Experts of a small language model.
Size: 11 layers, width 256, vocabulary 8192.
Training: a variant of Adam for the experts, 516M tokens, 5313 steps.
Below are experts of layer 2 (counted from 0) of a mixture-of-experts language model. Rows are named router (the router's row for the expert), down (a neuron's output weights, with its number) and show model dimensions 0-255. Each number is 500 + 25 x the weight over its row's rms, rounded and kept within 0 to 999. Numbers have three digits each.
After each expert's rows: "comes before" lists some tokens at least twice as common just after its tokens as in all text. This comes from a sample of Wikipedia text that the model never trained on. Tokens count by the router's weight.

# expert 4
router:477482486511498517493465498510544429502534491510478533515538509504468546490498507483496445502490518523476467500463484462515501527532489476576485490541540526493530538468524523540466470491486531513527478490497497502477499533488535538509521483491549520519547510489508472523535504491513532497499518506522523487467493488511500465523467474499531479499431508472477551505469494487468506514519506484483482471537490525476515456474513545494515481525532498473498485541532506475524525497513489480484549523511481486503444544532493520461532515529515491519464462490499465502486497481505533504470514523488475518502517469465501526449502496547494535475518499491479526482507536531511446520503516490482495528496515544492510510508515517544507474557541500512514480475534475489491477483509483
down3:513555501546534525532514452536505488505524477509507472492520526485473491519514533454510504504505533445518522513501487504501487504467508484491488491525505511494497490509484485519503496553526495504506557517512502511477461484478514532460494470511512518473487443521510508549500479523564518551474520471524495510477532501459507571491513526477528510532463498499524472471485485480502513517520479548495490464516511484480479511527497501530504525497509460501496463521482507472487488549486493471498481536501512509516527464532456492489495516529496476521483538488424497515483487434486493481529525462501507502537460520494495533489511500515481508515493512511514469495487461510506486448532486514503479520520504510443500461499577470461492489442533521496539483491551513503526514495531496
down4:496495473526472520527526523503464477459489474469455466522489522545520417479458515474495451484487471549490520506517471490497503508490504506564484516509483494455455456468500534509462478482582509543482455502503459511507513509481502510504502499495491498528496480506517469512471486496492487504488489491522504505483480498505478486513518514508518507493498515491497487493560495478524480552499535528527474541575500500517526486539510520478539520496494536485507502461484501452476486526511475484467498509493506529469503499452471499539477523511499499528478480539478467498508550518537526482499497500501500463464435526476519529459512508525495518467521532510507441474495521510490494513522491511499486463496507482540482503477533492511556500475501471516505488526516499488470464506544518
down5:513459496524501481500453529481493502515423515493520498484477505486454499511494546508482511547523492546516455488455488477485529482500500481471459513522491499499511497492501530489540484502520485506508508527506521491495474476475530525501500519516488507580564514497514492496453523477499471505491537482534469515525477480484480505512457564531464501525493499482510469550533538502533512524472489567510484475521511560478457499443502506506454454478496512533468486474543516537527491540495504513489518484518522531532470506506527493495502533479517544504548512492475509525514489554468475456479487507537513502531498493481483514518516465501452496514490522510474521466502526493502510464489497536518501507476510479486482470482481446465490527476508487489492503497504489460521479505508480
down6:503514504507481509480520533474504513499495513493513521456526503582470513488473450469508490522471523499505474529487498516458527514502509473543483482505513483483459506527501489491538474513446551485497513495485539467505493496504485472479516487502497487518482500518495483489493479544483500529518435483498464517496511486569484494515492458553464515492481505560525522506543463504455497468519504516466509466492437492511513499511538526490469520459487462490495480523484486481507472473435504520560497524494527543523523484487504523480467492500484509515505483469484472488485475529520500510505451530515512463554502518504473489506491448517487535526466480501540464519500484503471544557522531530489510524501476491506487510525520503511474496463519521497477532550482489529494507496451517
down7:479480523504523541479510502520551480542492479532512512530498465472481487497472514493523516490459506496522515521478487552542494425498451529501524488472556512492498548479532504471521516479507497500464513496494509470505461488514478499454518473528464484483491537528503474513541503549479516495476491512551498511461513502492453488461520499500589503499498523502502472495500530488457502508499469529547501421442457489503486522491552481489509490502494475508471522526505500536524536487490490487485493500505528508516536510504483462473511521496444489535474497514471495509518491503493519515462465505525542530495514514485497500463532500486526520517507479493512501537519554473477483470517506514510511498508507475505529476491508559525510504532506452513486514537549505499486472505534475
down8:485469515498492510519506555476508484511479539554503501518457479547496496464503503509530535491493487501489528479509520497536514486498495500488492475469508552511532469505482443496541508471460504511487465484516477563533543493499497506504456518468501534453494520475509456528484493552459519503437512481497526481474484475503535517541520517517504470493483468496507519482462487517491483510505520521461545524461507527498488500535486522478477515521493468532539452478510498492529485517531461491498495526513534518502515508454468498478498473479467494478490482484512540504515523469513515468476536505492538492532531488543560496523489524449505544498511458508487520460523516493507536461480501459499466467496520499474503506505475535503490481493508483535474577521504490480461528506509483
down9:492541484491492465507501479510463486507485504507517467500480525485512488465477484442487503511476487451470496477522514497495515471508498546492497508473562569531490518506515494519475514533454537535471504491478518525530504514459487485443512538492509501518488563452539525503501476530480488495492493508505491475470504467478466524503475532494499500534505480487485501473497507533520539513506573521498535505501427524508493530506506496540478444498495508490467558522503453536527477518452490497478483479502483477495484492523505488528507539467493500534447482508483506470463503455474503483501484511482470494441568493510495507523514500518517506516514490530511478504471480452494540507506495473471479467484485518489468503568494510501515509510496527491452487451515497526505477496499478
down10:510529496485478522503527495552486515469488463514431512480533484469519535484495480486537513524560529468506507486499469470466507459502464530492528498457503484529464497480498526498497505504470515541532427524503490490533510438517522478472475552499480495508510498516485535487493468532456520485480538516493502543528462478467483517499497472459505501516488507479486489504547492498473487504524485500479508482517499486500479484508474505507501531496456505474498520444490487505563446524525532493518464509532521519500542511481541502476481519486475488485492501519501483508459528490475567509476486533547503507460493528496493509502528504470510522529545514488532452520504475510516476492547516460521509499470487503535480513495535472504485534466556516475521496499462469505528478527484509
comes before: " |", ",", ".", "–", ";", "0"

# expert 10
router:474554485511506472484532483509472523483527509503489462509518479462501538502520479524487528508465527475481515496513481486489469481486464492495497507514519514490519497493536486478488516537517555501471465467492475538460527499544493475498505504497481495497509498490528437530482530461514485571503515519472447529456511505496491519527503476487495488522503514489515530458476517486475556492456487508504539491486523494474503471477510512509493454508461472500484547487467482477571488502476520499525418489490532499513527489511452488532502504450495493523423513498518535530516539499497519536472478508485479493490517526487500495513475515549528493556463478501473486487490483522460535482513502525492474522490522512486512460501525498518478485441496536490512525488510475464528514515543490
down6:496507467503508502529507509507519494525505499553525512516497474502500508511478480526487491518530446487523494473554469539470477477500516492541535484507505540469530531536493516524504492506539493519489469522507505490489489533509543520509501495488460462504479508524536470493484518446534539502532457475532489508518532455517494484517511526507473499474533507542502495525534516506517499473503486535485508431510442451519530491496488505507491507480504532473547446509482435505462482444498489489469488513542514528491499507481523502467529484473546515526440527460493539511504539520496508510500502444508485523497512553481505485467514504514526482518466544485490520496498487444499462452530461480501520464505508491490507498451524499509492491462457516502516525531514527511514540489514500
down7:464554494531510547451472477496467486451541507496483508526504488492516480497501507496517550496475465501514450473480502517454471541489463503528502522523488502519541477483483531474505508526466533518524497544455464455522460526473508492491538449529431509521489489475475508528511502521521495484500477488524483503517550481494490516495519506486518518507490510525483506517477463475495485467521498473548460461493525485494510547483476488469502513506478451506483485519502546489544501513482507502477536515501547450505485475513520527494510472468475491488465499487502491551445495511481534493495480504548501518448491496519509513511490481469497536476463494559488502476493475504503511487494478476489453499491494539488545504497517512516572477543479497504500503484480547496485543489515488
down8:496507478533475494492464478492520524523488474503521550527479492493497470450515493484507514533447522471547499471469508469488516541455512512519493481488504531502507539524522518499487509461535489483445497511481512452550503506475532497479483506447504535550474488479482530529469451533524500502463573551513481450500506506524522493464494496519485473492478501551496545515518515498500501509506493487537540483503481479503487500515492512497503509518500512496474488510493510553496491487505488499434511446525474513515497499507494470513473518499498490513501466523441476478522481489487481487477436520489502469476509500502505531486547516484529512487447503466509478511505497524458477511517524481513490485474501491559524528551506465522497551481501573496494516497516481506520515455464524
down9:485491466460473573482505459524486494501452493502502502494504536504457523523494482463560492495434487502505474510521516489501553510536546485516509504528491526515495500451493519519533483473520445535526536528497478459503510497484464493489466486472493484549527470536502496433499497496488516527526539514476514479505510499556516475504496501545489519487490541474481524487518519554483504523496501516509485506515491488506491475501508481482462515494489497482547497481495544547557499434504450503500525492519495471517512559525494498483493469485521521504486541465512481491529460514528489472529530527475498509525481538485514508457474510514480476505473481505473457498492487447511518494506517515513463514460489479517524535509481466508505508511525513521493494506468483499468510536516557
down10:453504520497468498492526506480488522456510466495479556545505515514455480501522473504422522503466500508490480486509514450471525512482449511475539487514519497487517477488493484481494517463521485556518477503500476525469477508461450500505515517510502513476522468448517483541527452495504484528496484504514493480479496496507497492489534508522495481502478497480492509508527509465469473492504507502465550534495548485512478486510516518412500529504485484498480532510479526492502510512511449469491473481478571520534504549469507505486511470501540498511487476521524513485503492474518538503539500538489494465518532511510542496463499511504491522506526529543478456484491511488531566491496429507452499534489518490497524477514469488510495498514513546524538495521449501505480533479491521
down11:473528485532513489539524502485515443501520501505474469481542483486511517449477509464466508549502452466516461466503521512478472501489515532527539526512476515521481447488428466483484540481480464534509513548481520536472496495497497484500539516497473492512446491491506466491474542458487554472503477502510476552507496530484482503556521500516473526519483504521495484481477525509479527473503508490490506523500457513510559506502470495501492485556519494499512516515450463479512476527463506555485527512508556468516509481483495513470513462499474494506514516504472512511515513535504544514489490509527535482513531513471484467470517494517525502491505511485499519447491542499492503497522486539482530525471482533453482467487541539506529474475467498487520505462507516465505489517470502
down12:485490540533520504469515484564543515480521528490456487526504521481472507484476517510508519505491478466541522506507485453513499462561471510479486511481540529529482481478505511519483528475547499502496520542519490477498493524537467526525526521513536468476489515509430488495528514499472520538491506479490536536500481546492448510515543484482489499559536469525481473471515524487499538504494448510456555501448526503507492486465490458485507545495489469505516463497493488475556520483457519509534538544518488484501516473482513460501540505491509533523485495495485475523493486512490493508521525479490537499502496535539467512499525492537559531526509470492520509515486488468497485484493500532483504521476473440513481531503532478467518485513515463512469484534508525502470494497510508
down13:511511510466466491485509463527544482513492473522492510491525509487474491492474459485505519526458486478486521542545466467535518483511541478490492456494516521524503461545504534520517512504500500520487486490473481527538496533491530534497506480490499481495509508537532521514454508447520522484474478450515456527526471490493464455503559483527514476504491517462469538475490452501525494475555525495548513522436474542492500497501473518500491493436519517504504482506491490488539512473536537526431497543528552523483498505468479487513485507520472524507471511469506534475469519502548480509488520479484541491497524510503504495498482510530487528489478522502475502527527507518519501520514529482484511501527525520509512485522459502533509476422538499475466500506462532505542504484507489
comes before: " |", ")", ".", ";", "L", " ("

# expert 2
router:439482545482517524515486508490543521484516548548481507457519494462529491487493543464533488522529493518529521505516533456505472465458503524485492478490510509538482499460481493517493503497466501521480492512465505519507514486533500534474506509532490510500512468534497441504536529541467542503480475474541463516514485504463522522491485491460529448514525486530480502494507503500510484536516539540488519486482518517544483499489509488531505481524445533506530502530503510531525516506553510465510548523506520515466518451533500539538456533534491488511446489522473499495484514488451495505490509458518480515481519495491474480515479484524465509491467492537537533482482518462521461513502503494495481522532521496451514513469520463459509498465480525474514510543497461485503516459510510
down6:466484477491499475514517495501549510511507524592508499482518487480476536522532524455461535534489494500499534550459500481525491502489512491472484516517460497497488502504483492500537495493499516499487532511502505495537476511505489527506470451477519514475508521493496482477507458507483543534529454547504523499463489530486499532549487537476527522514471514521504482495482498541483471471479480493494494509533478454506499493497474515480517464458444480493467560514530513501472494482474528500519529506531471459491501495511472453510489524506487477516484488446479509480486469538482526488507508487524519520509543476479454499493468523496464526543499540495486570468460507467479489468522485478530448537495476496498512494516479516534512513500517512472523474551466542536509484511455497
down7:451524509550491490535545527474457514458523504460473527471519506508540483495518502438512503508537530469486517484514501508488479497452498467520503514521495540517549493492477451525526476488503525523480484583475476504505553488503533542548502536483490502514487489481494491519527461484525501476507480524516514503475494502480500483509513506532521481491486468527536510461504514498502506498518453498517455497492526489512511514453484511483484498503528504462481457520468511571528502539518458517505502462508527545517486449473517488457510573484496445515485486476499458493529522490471444507505464484499476493533495508534496463510482454491512532507513476518475513498493455496513497521527502486500484499507482515509463525503507463488505541509538522537489532485484489483484476484483492
down8:534514502482478475495474491520530478579474492511511520528510505534475481541506480505455503486479477478503495486523496432483482493493488489498516531502474494513483501484483528479494488499512554535487454490486510488503533526519441509517457447484510483500507533547532462517507503511488453548499509488517504514474505540493510477488489470490512446470430516474490487483490488497499512567485488451487482545536483473499532461484498464497533549507498467505543505491495504527487523505510491507503546504488489472515484467510470491517535491495545534498499492454508488490503453572500545498525516504494496515515504455519489489486475531495469514478501496479529480476525466535494475451505549492488459518466542459512481527512476487539507496506498521507535479488465542518501488498494521
down9:515503479520544524469501475546525494484501502469514502524498497510506481467528516521445478498513532479497486465529487499490504497540476480501535526495501548482537507532482488485490532475500489527492459490504479538474513536514503478539509515525471508466524524481474475492474474482493478525468487484498489548498518484475500510507476509520528492480517470548543515472514482507513534473554487510525485516471470473466465499541512457517486500531527553559524515507483523521496505492542546499459485544546485544470527477503501535544466528505501508527485490510492533544527512444471510457512529513450525498495495483581492526489517492516498515451470529512480519437488452473477487504473495510510505441485512503498515500505539480469518484493527517535507499520507508514465512506508509
down10:504509493470519517531472488461487533494474524495482498480485463490531521554487527476537438539501528492521513523545540518518501504457513497504492510479512463514491493490528518529490558506487510509499497502516466453479533503487504505512497506505473487509482525486476541516470499517542496497503517435491486476482492513475494538473468515490451533483537512496463473483553551524529515512497516549445538509514497525535459494458489509516514527582475504498524522507471550479487496513518529498482487518499480524499523475509515493487532537490467488543463472477489535553515500484514512450483510489521492525531479547479529519455515496542531512484478515505467472478459505485501503492468453547462495494503523500512498530477491488525495476506491486512503527522514521559506527524496483
down11:486514468495504494527487517472511507473507438503509465474479498496516506505514529497489488491518517475495501537491470466469522463504479483502498490442498510519493539556523468486501473545520518499478497440483518489496509482518493515495506490528514513528511541476456491538511470545496464522477517539457456536441511531479532499489482508483493494472515511511568518526513536513485503490503528519459516514436483492522483541520531541490529506496477507492472523477458496546504516533502489524512531511521476486542481480483493520540497519447504476521482529505515511491548477508520495524507487493529492488506463464482496530433477510502507508503530528493493498492523540524462477487580474491482544489511485539496524475518473497481534489486534461506441524467469514484465498496513486
down12:476522496519506469498537564500501546539503550480512518502501512516527495507474501540483500518491499516537541479466499476485486527449507528499508503504480495487472514492489504476505522516470497503526497482478483537508485523483458476509491441501515482497502482543483491485451487485499505495517482505522513576562483547490477499525483510513504439485512500505497516492496519507523538491498514463513524505556503538495505530512483483485468523495483538473456484492521568513519520550501503485526549484478545499513494483502487529558495507487530565484497466498482492504459566466516518502475462518503477484525499481514492486530507504507514478481479558521505443487473515508522464516489504502542507524483500547460525490480477504491462534494473505449517507520480472481487478511449465
down13:477515518485496489514551541489527546532513512505494504469506486514483458530484473542551463531511488502528504477469518496481491540420521520496497536515471503493457521482497494476508512492474493483517511513480472522549461494475467485498511468508494467495511451552487468499469488475497524482541493508501482565537515564502493525503483507498487442513531540480498502491497437477505512527493492470495550502517513519493507534498510498450467493503470517470479505460523513500500518537509541495521536486494527486497514507463515518511496484523522567529479481467509460465453507494539508490468467492533491482514496517496516497533512468502492520518521548526495453484459504514517468469491488520531530503528484538446526513481475485497464528476507529477495507530490518509488511521459491
comes before: " |", ")", ",", "–", ".", ":"

# expert 9
router:498487501469463520549500509477497483526542474504508543514529529517529474535485478532511515498475513505464517517505515489528515463455502467481501486492548514508497486538481472464455517472505473495486497483507541453478480489493526480518474461518472474522490515495479523517510512502473493489496443515511497525468521481484458547476467499480494534489538523506499455483523494509516537503533538505510450488500496488526515491496497446501443486498545535529486521482501523501455540574546513516486520488483504449464547483498502489490523458487510503497530465483474510525498483480494490502494533513541495520502437505485521536525550523483490519463521479511537508536507549515501527532467495458496536503482469534504512525513464490497515488501497469486517478524498528549456518494479537
down3:513494506500534490503498486552492504512467459495481504530496497481512483454504499508554487476468522516488533513489460500492515458526504518498521534472516488498504485506501540501520535521495503523526470478468556505502479539531482459465492492498495479481528511501524502457480497499502458500470499486502454506470504522517486490480523519462519447467496459513501503521435518524533557484497482454502477529464515490540512494517517469520489513558485483454478489501509501505542457468474567457513526489520522509486461501529541543496515496500483495508493467507499514516538515469525488497531455500487484490493490446529484500441540487522500418498543510491485452489529514471514534472494487486499455487496506499486539467484483497524501473522481502507483491513502465542470477547515505
down4:490483519524515501522477534499507488497469486421491499513483486512489489521510471511498461487506511467491507524479521541515472556525529512550508498469481499524507521519517516502497522504521501493474474502492487498480524577455542555506516503512469510499497481483510487532537457509521498522520498519521497444499461467514481461491512555483478493509488492506485490480486484494408477494446490476529525504462493466575500511515519512508453515480580465510530495505496494493482521474503507486476482510510525531528502517493474510531500487516504535520503514516523531473493453497519479534519544464496482478461526530508477501548536518493511507503512533495518519477496447492507490466488466526518488516471507506517527536490519474517508501532538527531503526491514497424484527513508498
down5:456491510495497519491502530525502502530508503493495500512507554519483493449421522487505504494504454468469506467526483484497510485514490520487525486530528501511471491539501490496483501512505507535510491481468507525535498526514561511509491469538498466479520498494538489509487515533498526491514514503506476473486469502495523509486522513474490475491492552509439506437455517489459513551471465497489528490481506445499518477501459472497466513526508454480478499494534485520552567512505472483482480518523514514469532520498538502469536506520513437515482528525489500469535502519480496479489502462467513513453520509510472495495545558529508475476512471473473465482527526478506450551503496499541494554498482469511480514487514479495504508486528497532446488484486527456531518530503519
down6:515482433458515506471497484517490514513489518482529487459485499529449507520517491549487506483507473505530500515504533515435487478519520503499486506495538493477496484445511481481521491473476495460509522485461526502521474485470541502515512493494453479478469473462514499512494542531505475506532523528540533492504487529495534499465512501507515513450470493460504486524480473490483493531477513487479468476504487451490505498503487473470449557497480511514555513452487490504478513486524503535498513496479462501474518487549492481466491474506537481521519541497503515479526513518488500498440495535497529539512460532514542454497461532484456497497554467506493498479505477493500535503488525513476499508493440531494507534470476511492543510439521548555486473522495538515506510485500475
down7:514452474539493530495465528500531498465474478520525509539515541507421490473524534435512514522553428498462503509496471475480529482512484495532501501547484492485528546527502483542502500508454517498515490555459533488513487489491518463480501502497506481498516545482505446495474498499445539464487511513530507516491523512515498476505500485502487542425527529521467515509482499493499506478469459523493506481489488494522494442490487493484520512513470479498486533485487471501470507543526489532489495511461472493501468494494502491490478544484463496505534438508460548518524479504485476516483470525509522484504514491498505492525535491518483522505516473517499511521517513512532536519480512498502508504533461507493513485480510497508487538517498536510513469504472452537511502528476578
down8:517511502496456494527471530505495488507542478491473522511473539525528490506515485515495520478485564494493509477509462506534557521495486496463563510500478449477505498509443512490542513507547520495475496479498482463514499504500447497461527558493460515496524519532475560513500497509545507479513479495496482462496482522523557502486473537536486513449564499519509484504496496490547469543496516515476514498507467473536474482489508505500467492461491521492506481468522507493502486474468504502506482499449508489500498483515455481534489512554500491475557448497509504486482492513527470486476473535549516481501498494498546532485505508479531486544546467493519528444512513479532519495464518478495506501506499529502456473544500537493485487514502494550493507484484516543508525523490515
down9:472514505529469508498435521498542512542487541459489505506523481489470472547512522491522528507471510515478530521458455512545529520488492488484548501509448561500556492505484522487485486495546474497510505491485501521490446537479522499485496478526499484497504512486517543485541478483514489492492456439525497519471482498478477464453451509496519496494472480507496451478454498514542487480511499472490466464512465501509506468489518482471511510479509475490471545462480530527504512530487494488490475516519503500489503480501494460481476484526502508533536530502532497541506492490497509469485502477455588492561514506483533506528527529524543467505501494464512482439492466520521511496461484481535472518510506509482501472515513497489485555499540502537520496516498479497473506512507492
down10:481494533489527493469517525487454485460493516549481488549531496484518503468526499495562508479502505498513475510481477517485484528508493457487515512516520471457515471493518506469515500521489539501508560498471516507469504494484484557489490480474525506477506484485504533459484480498500520504473475484482460467505550507536508511511491489496520486498523551498491509537489485456498494488475459477506518427468565514461492510482459510507495476481492482503499501533533519506475499472523476507528479466510456509510469512483538486444491527542506540457492490484511522508510515477482495483528499489510511479480476495480497459565490564507498512514542512478540467528508497510522509482480479490480500470531475525483476559472564509508535469532542549483513511527500479520511473552482494
comes before: " the", " a", " his", " an", " be", " their"

# expert 12
router:474531537468448531455550519471524510474520512479509482459502514479488497525492479484524544474495485484482525504512474488509494553487536493469471514478504508511497506438480518486479473534464499454523528494522516538523516461497474516485487481542497514499523487449514534450496524500501484464491527467516475472485470453510505490477524487498512548510515481511512489520513558517463486492555532472544526478492497537508486465492515522491502493473488492484504481466503470499472492479521491501532490508513478481522486504488464480478492549502474520493512464525483487517456523520556489461489506506552541487516473514484461476470503505449493504521533509502513508502502458487447524480518532455476530465464483472496456510500533488460486477471501502474492454470504506487538454485510459
down3:494474545404533513517520510510497515458490490497528472550495463505519497534511490501510522481480515479488515513522519492486484500466491524486501504509525504489490516510487527477502531526513480516486551528508494500446494518498488526507464504526521468506526557513546513466484550514485424481472514500471525482480514453507472524486505498518501518474492511514483551513544460520512501532510534479513511518490541522525469546523469491515494500475442500520457527450522486505505534521545497492483485490531516442549474509506486531511509508495464548435546527490506536502517525495510510510505485516475520509508535487468534511542515483493499506463511510505491501490519532530531501503521505478487508466507478486474475481476444529487482471523514509514505513486498491438497483501462549
down4:515508500539519518502514476507515512490482535455496469482481490484461504473497501493488522492500495500466436497472547493486555498516543545492452508480506492511472480476498537484457485486506548470519502477506517520499452508480533477559508480479466472493512528515583513416504511493483501462483488533508503489510548506477480494518523500501489510507527466505516526502475531460537484493483475513488540488480508503513481452539447544498508476505493453462470507482484520512502507476494507509478509548485473558479470472478477574505460482469502494492494471489482506499523456514490495497500534501529538474488486546503459503501508493490496499500494493503516505520543479533471470530499539510498507499487520470467500559512477487525487503499510491513507466505485538454511495554512517
down5:512535478504553513471517478499520510472452525514518505442530482464440513476491481513504541479493484488506527455457511464511511536514501547487481521521465494484504470474534492523495515495515458510512526453513461495498490504503518484489512512512529513511496495533526462484525468466505526477501479531489507531484517498489479537517498504524553483479482546503474515517555463466485493499525495516466491466499477494514458505518504497506523520483475459484484489467516486489477504510559523490453516507497472525489520501437512514446460500490524482468511501509528462526477516522486534506523456543532529502503511502510494471528446472505538502558529486519493431493545514512490486508533502515496501476463485494467555447503506508452466489526513511510498532480507518494468515525504522
down6:465502527500504537497509500462483508520495481507482551529481515504526498495491512481536502497495501546517433521470484501521491497487464502507539476485510522523480501496480517503491521476524529489501505504468498505513501507468498496490534476464507525444510529529533489517532488499518460439505503543536479485483497488532475483490537494477497512485527465531514492467494516511502514494496469555528499502503529460517504509469498515517473508516452517486545469514493478501499513508514491513469537514501498510490489480498535464491564484498490470529505468529541487537489499433468502554476423517471498489532447477510514534509484484482475553505446474451499495445510477479524487492485491487531451535450491453517479491458466524508534492509498470480463467466491519516509551491501480
down7:508496570468470524505515497496498519486488491473514549496528470507496486491512525505484590495497497472511536486472521517488490497494518483487467505477502544499500500519536508485521508492503500520471541592489494499500499442485491511539419473498506449536524531480496549478462532512469482483523468483485538515474509480505525481446512486514509513502468487485518459527547519498510527502527514442487499510493530534504509542502473498503502498505529522457507494489462476493511495520527523536510493492510438490525504504487484497496473517492521508472531500469481520519504507518483499513487519512480524515538521476515511526545483521504526498500493525500466497477476482537512511510510523468508519504525493482494517481500445488496498498461511542486505513526484520412437448506481535
down8:535536508453497467528479528475470505507510543550464479507481540486516531514520541464461475525502493510490496506493529509506460478503475470530509489501525542457514463530481482530474497494484477510504490459498498463480511502507481533490569517519520496479532490544492492536521488518481512527490527525534496437488523528561487499530509465473544521484488507525511512482476530541490511518521505548512500509509532467476509497465479480492521531497496482518486528505501560535513491541516477511491499470513542482502514522527485495538511453516491495492524492524531516492497507526513484551500543522508486502515512484495530549481516495509511520514519499484471517508532462519483467486516535521448457549477517540513480504527466499458517486488469492448556516487454499520515520469463479
down9:520523511503544468473486486509485525497498519485478497505522473550479514468457488515502484493491478497483511466529490552500530529516489478463474511497479553529488502487506503481465527448518512556553494528517509514484501533461514506512530525448499505534513491492519480521481507475492532497490552514549522557469514504505523506509544486493483521500497485488523481505499516501518497487489431477431507511506471485496498485494465456496487544492518512490503495474545511483499513445487511519552497482557464472518540492518475478513535547501497495499511474512474493496491460489470478530490504496493508521510469538501461536502478477493486472508504490464473489530519480514496470491508513563482478508489533549424502490509539488520480488519503459523510484499479555515531547455483507
down10:504539533524524527508515510487499502475491502498492514520503449502541497545476531523520532484477508475527523516468494481462515511520482533542488495517487486525530509516520514466477473502482512536435490522544516484491529511514511517449476498501527481483480527516526505422483481502489479451476497481549522530476454464561454468544479446520461492509483461505535484481520487545523505532505492472524490517461516508497531555492482514524533510526499509523492487493480475523473456552525519489512532480502521537502499492500510519490493538473490528483522516489540480527496509507522517524501481546509491483518490525521529498553469518525455513476539515506440475521522474518544520509467500465478467471496480529484493501506464551501506523515521505473487488488522511486493464497508490
comes before: "=", "The", "\n\n", " =", "In", "On"

# expert 6
router:540482494523455507500514472498521465504491512529505477468470529437515519513479457465484490496488485482505502517470563479490428469516513490475511485456511479514482459544523492510507472524468529436514482490475518462487480493483498436472477489467514471491466515503476507492454529542489513476546492491510493507537513508511464512506508481505554523533502525482458549504493522492553525505530494493521496562511451482515515484468493504500509458512504469485493544514504492464498534516486513505524482471502506491497537460515469469492533498492521502491464476450483459494450478476479485500498513508501508534483495509478508520518498507504500480531490515539524538508510557487483527460532520478484481500504488535492514499488470526529495505492462517448524462494479521549523492452509493
down6:469521540471488530475479548498521503473501459507466458540470458499483522478478503490527475526484536542504494523510506494528495491482494527513529511496502495530500528486502510497496487514474498494502498463478538477486521492509475524537540504455499526510469494467470453487474480490500553483502541507531486497517516510469467498488489491512522506558473461521497521448452454507528504514547499535516527537511467493497503510542517534552502461532484464538478504495477530490540490489483489495499523504510500519495526516473489498472488543456510499459461481511459482484519523463439539533528516475501508540494488424499482513530511447503489492541484527519509514522442496517483477481549496522478478474480518468470504523502482438492524501488498517464477539490495496495492509470501497
down7:514496463528482521498468501489503501537491526540517463540510487476521490541484494523479497501526505510461506504489531522501503471487500466574452574500499531480459557503475512539531541540494530491495489515462477467481546509514503485484459499533545489498466487530482487482470472518498500487506480526516535516504507482507494531493470534522503520498515541495529486501476507500545481463472534510507486529487497475446538524492508483511555501531463489523483495546506483510502488481495552484476531520477507496469526510486534507490486515493503456539434496470458496519487470484486476485504508530465523504488557505461486497491478531556520455524489543527507484488492491518525518479518492522503471478516529501503523548533483484495456518473498538505475483553500510494504481506502537
down8:512534497509449473518500534522505465501508487490532519469534535517528495492541511515520553472501467518515479493508529531487537454526455478440487553491511470479522498482508506520533470479520511522519542526496458510486514491541516499525478494536496501499523479478504527459524525480469489553517500535502490516482538506510527484503452514502509522494542498487527473496436497471520535472551473472493443482535478539535502510512482504498480503504527564493535525494517523497495515544483497513491539500461504448483476506517458484519497455548491526465516535486528488518492502517513505464455520569496478503500483492480546506516539520527502496484491453474521520451498491504507511516488478483541509519484496512499500529473498534477486529484486479503505476494501485524498534519460477
down9:503478508494501477541512475486482495487549508517498500485484509494549470504471487493542497474505495463469502515551499479506504454459489517448525507472507503463525494505535496481482549512511477501497463475565530509504513469488487489515495515520508491500486500523465494503453501514509471522473451501458531512471492518490498539522518511544537494500535488472456489447487539519549509540474483526471516473529489463491514512444557514535519500511466537456492532470525455490529508519504532503554507487543468477527512501490499523495524525466464505468501542503535521463464503476544494488467484513479512486482481516482481440468517539508531480511495486500470506480464474525506511447527470545498511509489512494499474498493484477539462487535507510512458521472471491508472501504519496
down10:494526472525522475513538495505477478504490516507502524523470495488513519488505516511499520530472489488496512471503485545510533470481563510525493525497534454487491486553496442476459494501512453528522488539488517464514511513516535485468495561506523494446464489500481501509535537490478550536470499532451523522527502502477497520528526522492509526569490516529528521464505498468527496488524523533503523477549499492557532478513510536489498500552492473542511476498503503473502497472508524509497543495499530494526509484512480470534484479489440491461488560464519484489521527531461536514494500515491531513503556525483529525495523498495492521480492468520526506491508509424504514518503502492506485538502532498508486572517510483461493482483492502497504509545546492499534501478510508
down11:506498503508490493523497483519510515546512521494511487518539441505478516492535516517520455512489464516479490452510518512513526470468562494505481546496476538498504534502502429462512495475517505538519499476499502475502485512568468520523523488505508487533487447535540512477533460472510484491469472521506532527507497488459465477520480552488477503480502499512488443487455476486491551522493483507479517554488499548545555512518518521483479493514471511506512532546500538523528472519479521501477522509502482524544509542489509466487500485452498500521509469485469483487493496482491498502512535520456488478471528505499480496477529476485483509466550493505519505556519489507516501455451510497488469497444488510514485486468509464494476520494479503516558505468507505533540495487527520
down12:478499517517502503487428449534533492488519496527495549478527477477488525483500501487506516519507479492479457499524484467460501509489536506479498528509536489475492486479517459498464477488519486512487511510484498512472550505520486475513518535551528473435462451509518450524554540516527553493508508519503477531541536529487482470517520487488535509552508505501488483473510496503533505534550464498503463483515507468508496497478465474491522503526496481495490505508515505549480568469482509483516461500495531509462500526527513491452488480475503488515483504509518503485492536508529484473531499453511522495531509468549472510487491473498504510500468528483469518508497517512512473506491528567518520458460513505474520487463512443493459500548512493495485508484461552460533494502522498
down13:477517503531494561485523517479507534496494514503460527551532486480487489492469467528505512508450542517502489511483486493528530505499485509548541525517460534585527467496504505479466538502492464466542478502471485476532543484516475496479534529442500533513485482498497470494468475525490501461479472508507500489511491536497506505476489505508527495548489502488532459496471460533487494544505465475516473474490471497484499505501532520500476483490477457516541484507482509532511505535513482500498508482491450504517491479441490473484474488500475447489509453527504443497491508474465452522501461527514470518489533449507466488490486492475469538533454507514489476490472505494504484498477521512461500483490519455470554541495478505516472503485526487515499491521469479467473514491497535
comes before: " of", ",", ".", "s", " in", " and"